Experts of a small language model.
Size: 12 layers, width 224, 22.2M parameters.
Experts: 128 GeGLU neurons an expert, 1 pick a token, a softmax router.
Below are experts of layer 9 (counted from 0) of a mixture-of-experts language model. Rows are named router (the router's row for the expert), gate (a neuron's input weights, with its number), up (a neuron's input weights, with its number), down (a neuron's output weights, with its number) and show model dimensions 0-223. Each number is 128 + 24 x the weight over its row's rms, rounded and kept within 0 to 255. Numbers have three digits each.
Before each expert's rows: a language model's description of what the expert responds to. This comes from a sample of Wikipedia text that the model never trained on.

# expert 8
What it handles: Prepositions in, of, on, for, during in running text, and short words inside song titles in track listings, e.g. in, You, Is.
router:129194148112114087143120080077166163101125104106149153121146099117147099134083127163140111134156133150096132148105145142131107120119127111131186124114125081103144108153135141127110125156124165160091110136137125103085130146108137139121098139130150126111137133138141161151109191081124123130107158134126163125149153145088136128113104144085119147121118120114126138139099134151158131153087143158136087137177113138127118104118173105120146124134074107171090155135136138113076136131159108129123119136129107142160072161100150119126144127133100086151146113092104139095125133110112087153156104106104185099106115108075112131124095135191149122101117108127137136143145146119101141106148
gate1:133150129101083140105151156151128145120097118130163096115091065118101155117128116106139076150117119115127134091116090144136112112165123129137102150116127147123147082123113148152111118154127143141134131108155137179104127174120111121133136128161160153111132197101148113118135094122113113128104137110070150144121080163135132161122128126084155145146140125179117173156120097127097119151118125118150133103158101132135109127152108146123137163123140138162093148108119092126129103155097107103135110122098125114139124152146163115124147164120122149154156126079139137122152103149125107155114113095138127162188100056173096138150170121137157127074124097131157130153096140152150145112180
up1:161123133142137156078104172149124117136152099140124086136132130136128123124118128143154156145141119094113131162137139168139112118155103131099147110120145157083068157153086117108129097108138156165088178128156118173106166160154077105119111071175126133079130169170092152159102116158122084122102123113096111122127113102145117142140121089110115123156171139119090169145106115126145151122138109115138120151102122149127136130142151141167127111179114074135109164153110159183149116101135140134114097133115093104143114112140154128133124123112135128150138154152125148126175106157114129131084156120121114149145096125163134128150145121129104148098071095138120130154100149168148143127140
down1:121120136121115160127136106102150153119144148162133112134119155104117108128086095109111124098142155140039130126118138131109118160153074126142122104112146091128093102133109170122146115082157129106102191126161140116144149105104146173145128095133075145154153105170144154108183139124143129103130140117099116128144106144136168139177101089156161122176112126104118151151103140109118107161088144102119138113156149173094112138115183164123122160132114068143118110124151128136148129102115115128155149119162128138163133139138112070131094124105118123135088127160155120126115143147110155158152127123115126148158122095141107115119134177115089140089135100119137147106124156143115155141165
gate2:135160119171121110146088090124148130108132111164107121106175161164146098085136123111141145137163123112113141110129132146153135106120127139095135097111131127124122143111168169162133121138131145120095086126130116099123146098103095120114121126124118141085126102120128130157121133103091123159158136085170108121175149138105134164089167138106094145158129104108162139161106097116129161171107089163089126119120081097159082146131170101110114144154092101105121123148134160155105131125168160176145107116129124174161107133122126113179150135149144107131121100090131152138169089159145137144149108107142123151120108091118159171118091128157142121115173150131161119088142107104163164133114
up2:106109143121132164099140134115103113153157178129108137147096083119089164163115090103118127120098121126164100144132115106101120139159115125169069139123134135137171144143111106121135149083107108113158159154132110156134121164173158140132139117129149160159117172125119122096130124157133123108108083180087123138137107107153102077155106088112119133097130150108091152080158116124103114106152163075147132181121156187132141102138080176151093145120183125119143114112126145135165120148113102113100123143115128131107130116140127134096110120102121157132114138126151108136130129115156120106112112152132127092169138153151138138112184123122121132137098118124104136180125114175108099165149
down2:100102113128111135144114118143103087134132133153137102144181109146110139123124118118115107097135124116216118096104128127172159142148096144105125169095147161108133160159171150146144121125141124082133170144099106130135169132141100157188141110134135139097142174124129119144152109141114161109158171149141103137141094136113047127178123113154098120075128140133108133097111111108103127123146131103105081139117140117135115092160099139135088106132118138099142120132110139136155154128114118139153118099132146116095150144121133174124105142104141136112098144139118088148155109112174171153135123173129086145145133156158127112156149093167134149147138131103122161165130092140160141146096
gate3:164138134153141172135169139121086081136121121098106128118127104129125123115157137111127172162131101100115145158123123132156126126090123130142116151127116144096101160144114123093135103078075120149118107124136143163112112102143161161129147154149155089118115186103082127133150117162092154155088139144113112141141160093136148137135109145109116147099135146150154093133135145088139109170135101103073127097121101145135125152159141111138139119107169112118173130111135154164173116090149114142158154121125103133136110124119100127137133111103138131123107188139151112116151142120126123149099131124163114144150097126176157179184158092106124189151108139093126089085133149124167102122104
up3:122159141100112092106129131140132173148131084133126143116113085131147128127142141105135124148161121097131134141127118160135138096120124122106134142143117158118135115077142143135127098135136127152109101126097189124093095130082114096137135138122091147072103119141150129144158112092155148146143103113116144115111094158116146142113087123063098138153102134106142123142129140150159101104115126104167143121157094127145111113123138135136101136103122138107105119167142121123122137164142124172173141125134131153139158124123133138183147065141053152136088131083121125139137166075143133116066123122182159131134086110157123132133112169116115128092120109097134139110112109163086143187173
down3:120125106139140123145117143108089144115129130118120096120167153094132152133154131100127140138124106074182135100131153147066142165126102109125115107115162185144144130143147182143121142140142103125119160142134133136111160129142125114178119127141148172111149155110152113100162141163166158106155118138135092145122094111121121141149104072163088128153126142127142117103144128105111122111145108115133171134098128132133071136164107088142135149072139145140159152126111141110149119118125135127165143109133137137120159161146122105172086123104130134127092163119137130172088117146114125193148177167089150088129129075124123111091129129118134112172149093122156108135160135119121138148064
gate4:107136147103151125146094135157161122124123126117137130154186146115117119095123124088120145135107128118154120114096104100109106122097117131133146087142110088130133106118120184112129109116088104138155099147119103150115109109131134131100148176176107130093091144100149137174155107113139144178113113107134135084124114116120139136137120140105109179124128137117115148154094115113149096141096084132136109116131098126143136147109126124145143094100162139087167150192128156128175123129134156125132087126122115108132133139124141151131095141114157136131071152074188106140143140124131119144119124088158097101145079143168160166128127055162109109117156137095149143088089109146100144167121
up4:168107134131137161114118132114137156134101117124109114083181109104105143151138129090097137156164106152121109166099157140118123188072104144082150174123119128128114137131139092085127150109064083107111066131119110131156159138132132132149129133128151122148118134149105067112119097138134119149139120136114140090122153079118144141133134111126192120112132137082161102095134149094127133129167129112116136138130111142125164159160146132147117150165156138120148120091089141092146141150171115150136144141101127163132179109110131133160118088108138140105129086157129148118102149151138131121143091099113145107108136151155182086110153135111139137165144123129084142089154095136127136136100
down4:110134121149132118133123176184144122129155136143143125142148137101101146109132138134140117127161155131179109129145176141096122106135131118105153151165152101113105126140079142116128125101135130149175145166120122110114153116146086090110152143126128114108154119114137157108146166152125142132155145133155121119159116183143123129141130111130083147142128155079136124082111103097132138085127093148189184146113125099119081091166119140132111110108137085155117143118083120163153101093148150132144155119145091113123143102108093172149101121130085120122150129136127094128160100119155085098145154149125042171147108120127140104173157107181147109151150134121116106123120139129144126143132
gate5:102167142153144150116137098133152141114127106103113127118100111128127110129118126132136143112126107094134171109101175132142152100113116083104157098145107155104111087117134111172153112156126065117112097116169129119136126141127113116138131121137132109117138098124119150134112171110122136136155130155084167109099139125119173131081135130138090155171136098117123140155058118121172136133126097104147083117127092133095111130096181099125131111159112092111134146162115140167109130161162107138140154156092107194131091095137117125145101146107133106159147154081135140105114122119158132114151141147146128116103135126129131152154136109169112173105134125183172083087165107120132136117180
up5:132141121147113161171102115119103108121174141098099108134121101133108119140127124140136112130095117107161180116122165159106152103130119149119141142128149136081123117118133150132122157161109153123116128125167149109127127104142154128103149120126106109144099138114102148108113124135081151095223104130106135117153137119129141140134172143125080133164179105112110122143082089100167154131159129161143111106124128150127110124138174088122133132151147046106175094160138118153126096112119116155141156114113155192154120095168106135118123101134128125135143156105105134122163096158123137100110109111096090154093075120154109188122101116154101150141150139123140137099132124126131101132117
down5:150097128138122086117148140147124124151092142157123126088105136142161142118135137098124133154128133149147082142146096113137106157120146144150106118117133133161118125127120128120122112102120129126151156164095123149126112142133127133116159154114175144132128128145141093122115102111125132137111114118108143101118125129135058112155129124102134102092089150130076152084182139113095084120126093116094145143124127125175142163129080147123156124143141197106145122097137153127138077146148155126160118101177139081136157148066155111131132141153144130106101095177103075192155139136149146128112127134151134116179121106143137110160150085095127091146121152082120140148105103155144119172090
gate6:113176120131158129090137194145106130139110145129101138126136137133146094117099121143108132122143170158135137075143138132176102126124157127057135126045127143124149116134138175140117146166154170125167107157140175126143115147146139069168120098097142124145144091165140139143162101147128142145146151115141083085167103137120114137115144156147108141125167138136117111166151105134114128123100130112144130126136116121137083102107122093133103107090128153150127182110119107155109083135099172168111142084158103177117126145126159135117116160136112139114131090136154143110145146112104113109140110092126132152113125145108151153090102129118102117127137127090111115120129093091137167121111
up6:151131122105143119107099147151111117136150126121149083142150142075114133133112132108096126163137118155136123103127112117122158141113119105141094102143146156124120088164146095106121181156144086102119166108142130125163149139131128181115092149133134130130107100127099115107142143132113126113111103140134153125139124159190144119185120072150139103106113143143067168111108123143157143066131131111123116114123150157130139078103085143104149123133121140113128095138160144109085093119058111144079089115100144108139114163113131137122127147118160115122153143165135156152151127132152141106139153144147138109116153143128121084177117154130114134171117161137100175154158146168102070150120
down6:179083143138121150117100150131110118143118168111169144091104127134132108090163105150139128133096080128085109141128150123121181174150165161117132174164107119106142121134123125130151134157161105110100145127111153192172139129145112157149131096084129084127118170160098163144150102134116132125119154127126079091148145162128147147108105144115137082099135072165111115138127101138100137133131109122100131136125160114137125103197133134112174170124137134101117131114126111157144128128105100127099100107123174097130140154152120137143099096132136144115129150129131087153137103107101159108123136134118182125142122145160124141152117113112102146133133129123197161113131109141091151104088
gate7:141080088112146167133104150102119110117134131128118136120126137153115114110141159106137115137124091152109141164094151108129087154083080125128123141114118100124109104111141167095141145112083112123188104120128091124121103126124086118105143140137093099118111123114111116075147092156088140157173158124190120131095104127132164139105118172123122088148119128131121133095108140103150084098114183087085118138162160121141166160124091125120167091130173125138146097107127127118115120138116127097085112130159120114119150131144109132144114128129123136121104117139118118162121152107089138160088139106151123120164117112155132153166080112134105076133169085098093142123104138107090139128091
up7:118150092087139124168111122131146113119144162145121112158099131122187120146130124095102120182129120072139153091125136162168106137132146107141123133118118128142123162135109130093142123110139123182120180149129135106131083168126163119155135174111108160115129151154150141101125148123132113140115098138137131152129066144115098171113103140083111127159108140139137122152110160094156145103098089144131129086102151079106128157099140135093141126112103124131123124153154110115153134137118090153128115130148078116138103151139105124139087089100106145157100148098101113166117162130133118153148118114128154125165122081157107091147135168136126124082117118096153187116144144091116168154170
down7:163144142110173099093100117096149144129099127163100155109104123129112158113097106121126095096125136133160098120083117156135127145155130152145127106118129119173167142144140130131138059105145122121141116189068165120109136169126142118111109167085120140101138144111130076148150090130124122172111123105112121155123121107126082112132123156088146162182119158125101168114184116149118132112098134105119120146163146130135108145130146171138162129174137147105092117095154115150138160132069125114135167146143116101110142138153129132114144121147116148175123110138143120143094151129129187075115129129147097088113152114114123097143139121099155139123117125113077160138143150104111139145129
gate8:148125115121154130095134133133139106135129134123135109134083121109114149133155127168121145103184145142154140162120106167097140056151154142147143120122127150165102110089133104100117155126138152146117107129136096075106108116131148122079137186133134129142144145123084172132091148129143139122098136112102092115090135095145149118126107165154123164113108168150102171119158142117131116147104132132128097124114110153112159148111142126148148090086120136169153153134156135126136081124109089144119144135137182108075138117154148135162114142106160155127119124083131139101099156140116085106082115082134109128148123124162115138130127090164157085141120135174081146173159143077117135115127
up8:092100122116122120144171110125133153111118157075098143114135116104101065154132109113136134126113129138118116118114185060130192098114077080106116105124130118112130144114124129129136105144121134130167095115105168130129116156120118162095098135148107146126097121136074131124123123146168119124150137122145104139126177098150134120110101122146101119103142128114124084115166130113121107122109138136166134145123215138123156139156134114118089106162140126126075114165097094084128164144139155149112104153062122114087119124142116108172153132133122141109089132137107107141108137104140141099114123081103148084116118142100142155108098142141115091153163111164128123104131117137123116087135
down8:143142147115136138116102137099168128105135114164041128139136116103122159144119150164171084083105135142198105156169126151099126122147127121145143153113163140088136132082146107160108099152162149110109105097129096124166130121090131110143118131130153169121129189111136124074120141132109143140112139095121131120088119135123107132101125088135109123123127137114129150138190136107119112124157114121109119144117106112152127168118125117120083106155166164137153137153132091107107164109110156124111146133146154144119107114132153096103114115087166150129164152110125124167096109125177125090144128117138084146202125149153156121128113118098117124110141110181115099132148158144128124137153
gate9:160109131133144163162141104100181122141129149129150095125115117121152118118153087094152088131139124111153137128111119192139145152144076141141129085111082134153142142069158103074127127107090092152116095140145110139104160163165102128114149131123114082087174098150148137136123117118118163119140114167106108104106124124109146114142137137082149151135124114091116139140151124112124084159148093128114127155145080134137125128138153098171145147129130122129129133120133097132112077171156121172139104155110135107127116117148115088126171126150111117175097153144111113107132128155130143151119176167157122141139129075148124101183108092124119129138133134120180130132148148115124123160179
up9:101114148119132142106101158122147129122149142176167150126141143124107190129101159110202137137097097144125139118103128121120155113139162136143136136113121113119151133167137115111155139131154115112148139112062146081170175141110161105112115111141142115157132156166128095094149173145158130114138129120167154144113111131140089115133156108121140122174145113213121117133150130134125134076132119141124160145121155096112142148076129136098125123112106129154119098126137128105159185126082133155131134166186135089106127136085096139100108150121151104111145101125162145172094153127148136131104146120112133096096159125131126122122098137133118107109114162133089090154155145158121130168112
down9:090154084133120140119103121149110111166123096160109117112135104156109098103108140158116156105145122117136123154125138104185162130115117159099102157132145144117141136111143172134144148129076129084152106073142157108093169125117122116143167134135137127143126126084141138110095126113093123148142173089132139137121122142155072125110134096100117150112118132170127150132067138110121123164121090150123149110119129112100106119100097185134126105096125113102092087141143118101126153129130107092118174159123132141101139139095135132078119120122160138080176121142109096134127150130175163129141132142126150087162139129108123161168181148095165109130119181122110107112145129143136173099127
gate10:140110121146125152132139171084113126108116125099158091121119134122157097118113139147132149155108136142158129093125161107150135146121100116109110125147094147117105122115141134116097138132080117152115123147164159106085107072115143124140144101139158117077124077116108107097113093087070117192157153077129114147152115105126155181113128143118095088125168149140124135179095097109159089159106106120126142101144150111133125147129168117147136139129136108124141143134103115113137101148148147129157121139180101161146113147132146141171148159134150135134122159093157124123186093131151145117129087081131099148132104101138154116105128129126117137137110140147181136057116101147111150122093
up10:121121145084100154118112150152135179095120113093162141126104100114110115133129083057148100121130125126142123118101073117137096148160136144185110130130109119135141106113114143153107138140151129103097129136113184131134144109121120128104127155142120092087153153123102095123121122151131086120074110114115159146056137173162104123130101132130182147113159145127138169144149129136113118136124087127134071106131123106153118126150145158108122133175157164127144128139132149118169171134126175144125151160148105120088134128148129190131105159111137119128123116128106140158141132145136123146112122131172090091114138159087116166122148080115105117095112120063127134158102145129130146105129
down10:139086144127136132139105109134147111140106142127159099124143154142155103138137116177127133122094091109176122113133114101158138152117104108090062125150146123174139115111142121182117099139118102105095157136149166127116120152122071111152144125070140080141161135158111165130113150114096152142131141134124064139183158202126074108135145151168136121142131083142100123146092116115132150138091091123117180118106159120138160132136133123139120147110145118129099161136138197105155122113169115114131111148136141152164129095160084115118119131150138134130124116119143133143123141140120149083120143142130145131140139149122134091106113149090161155123142102156154139118102117119143073121154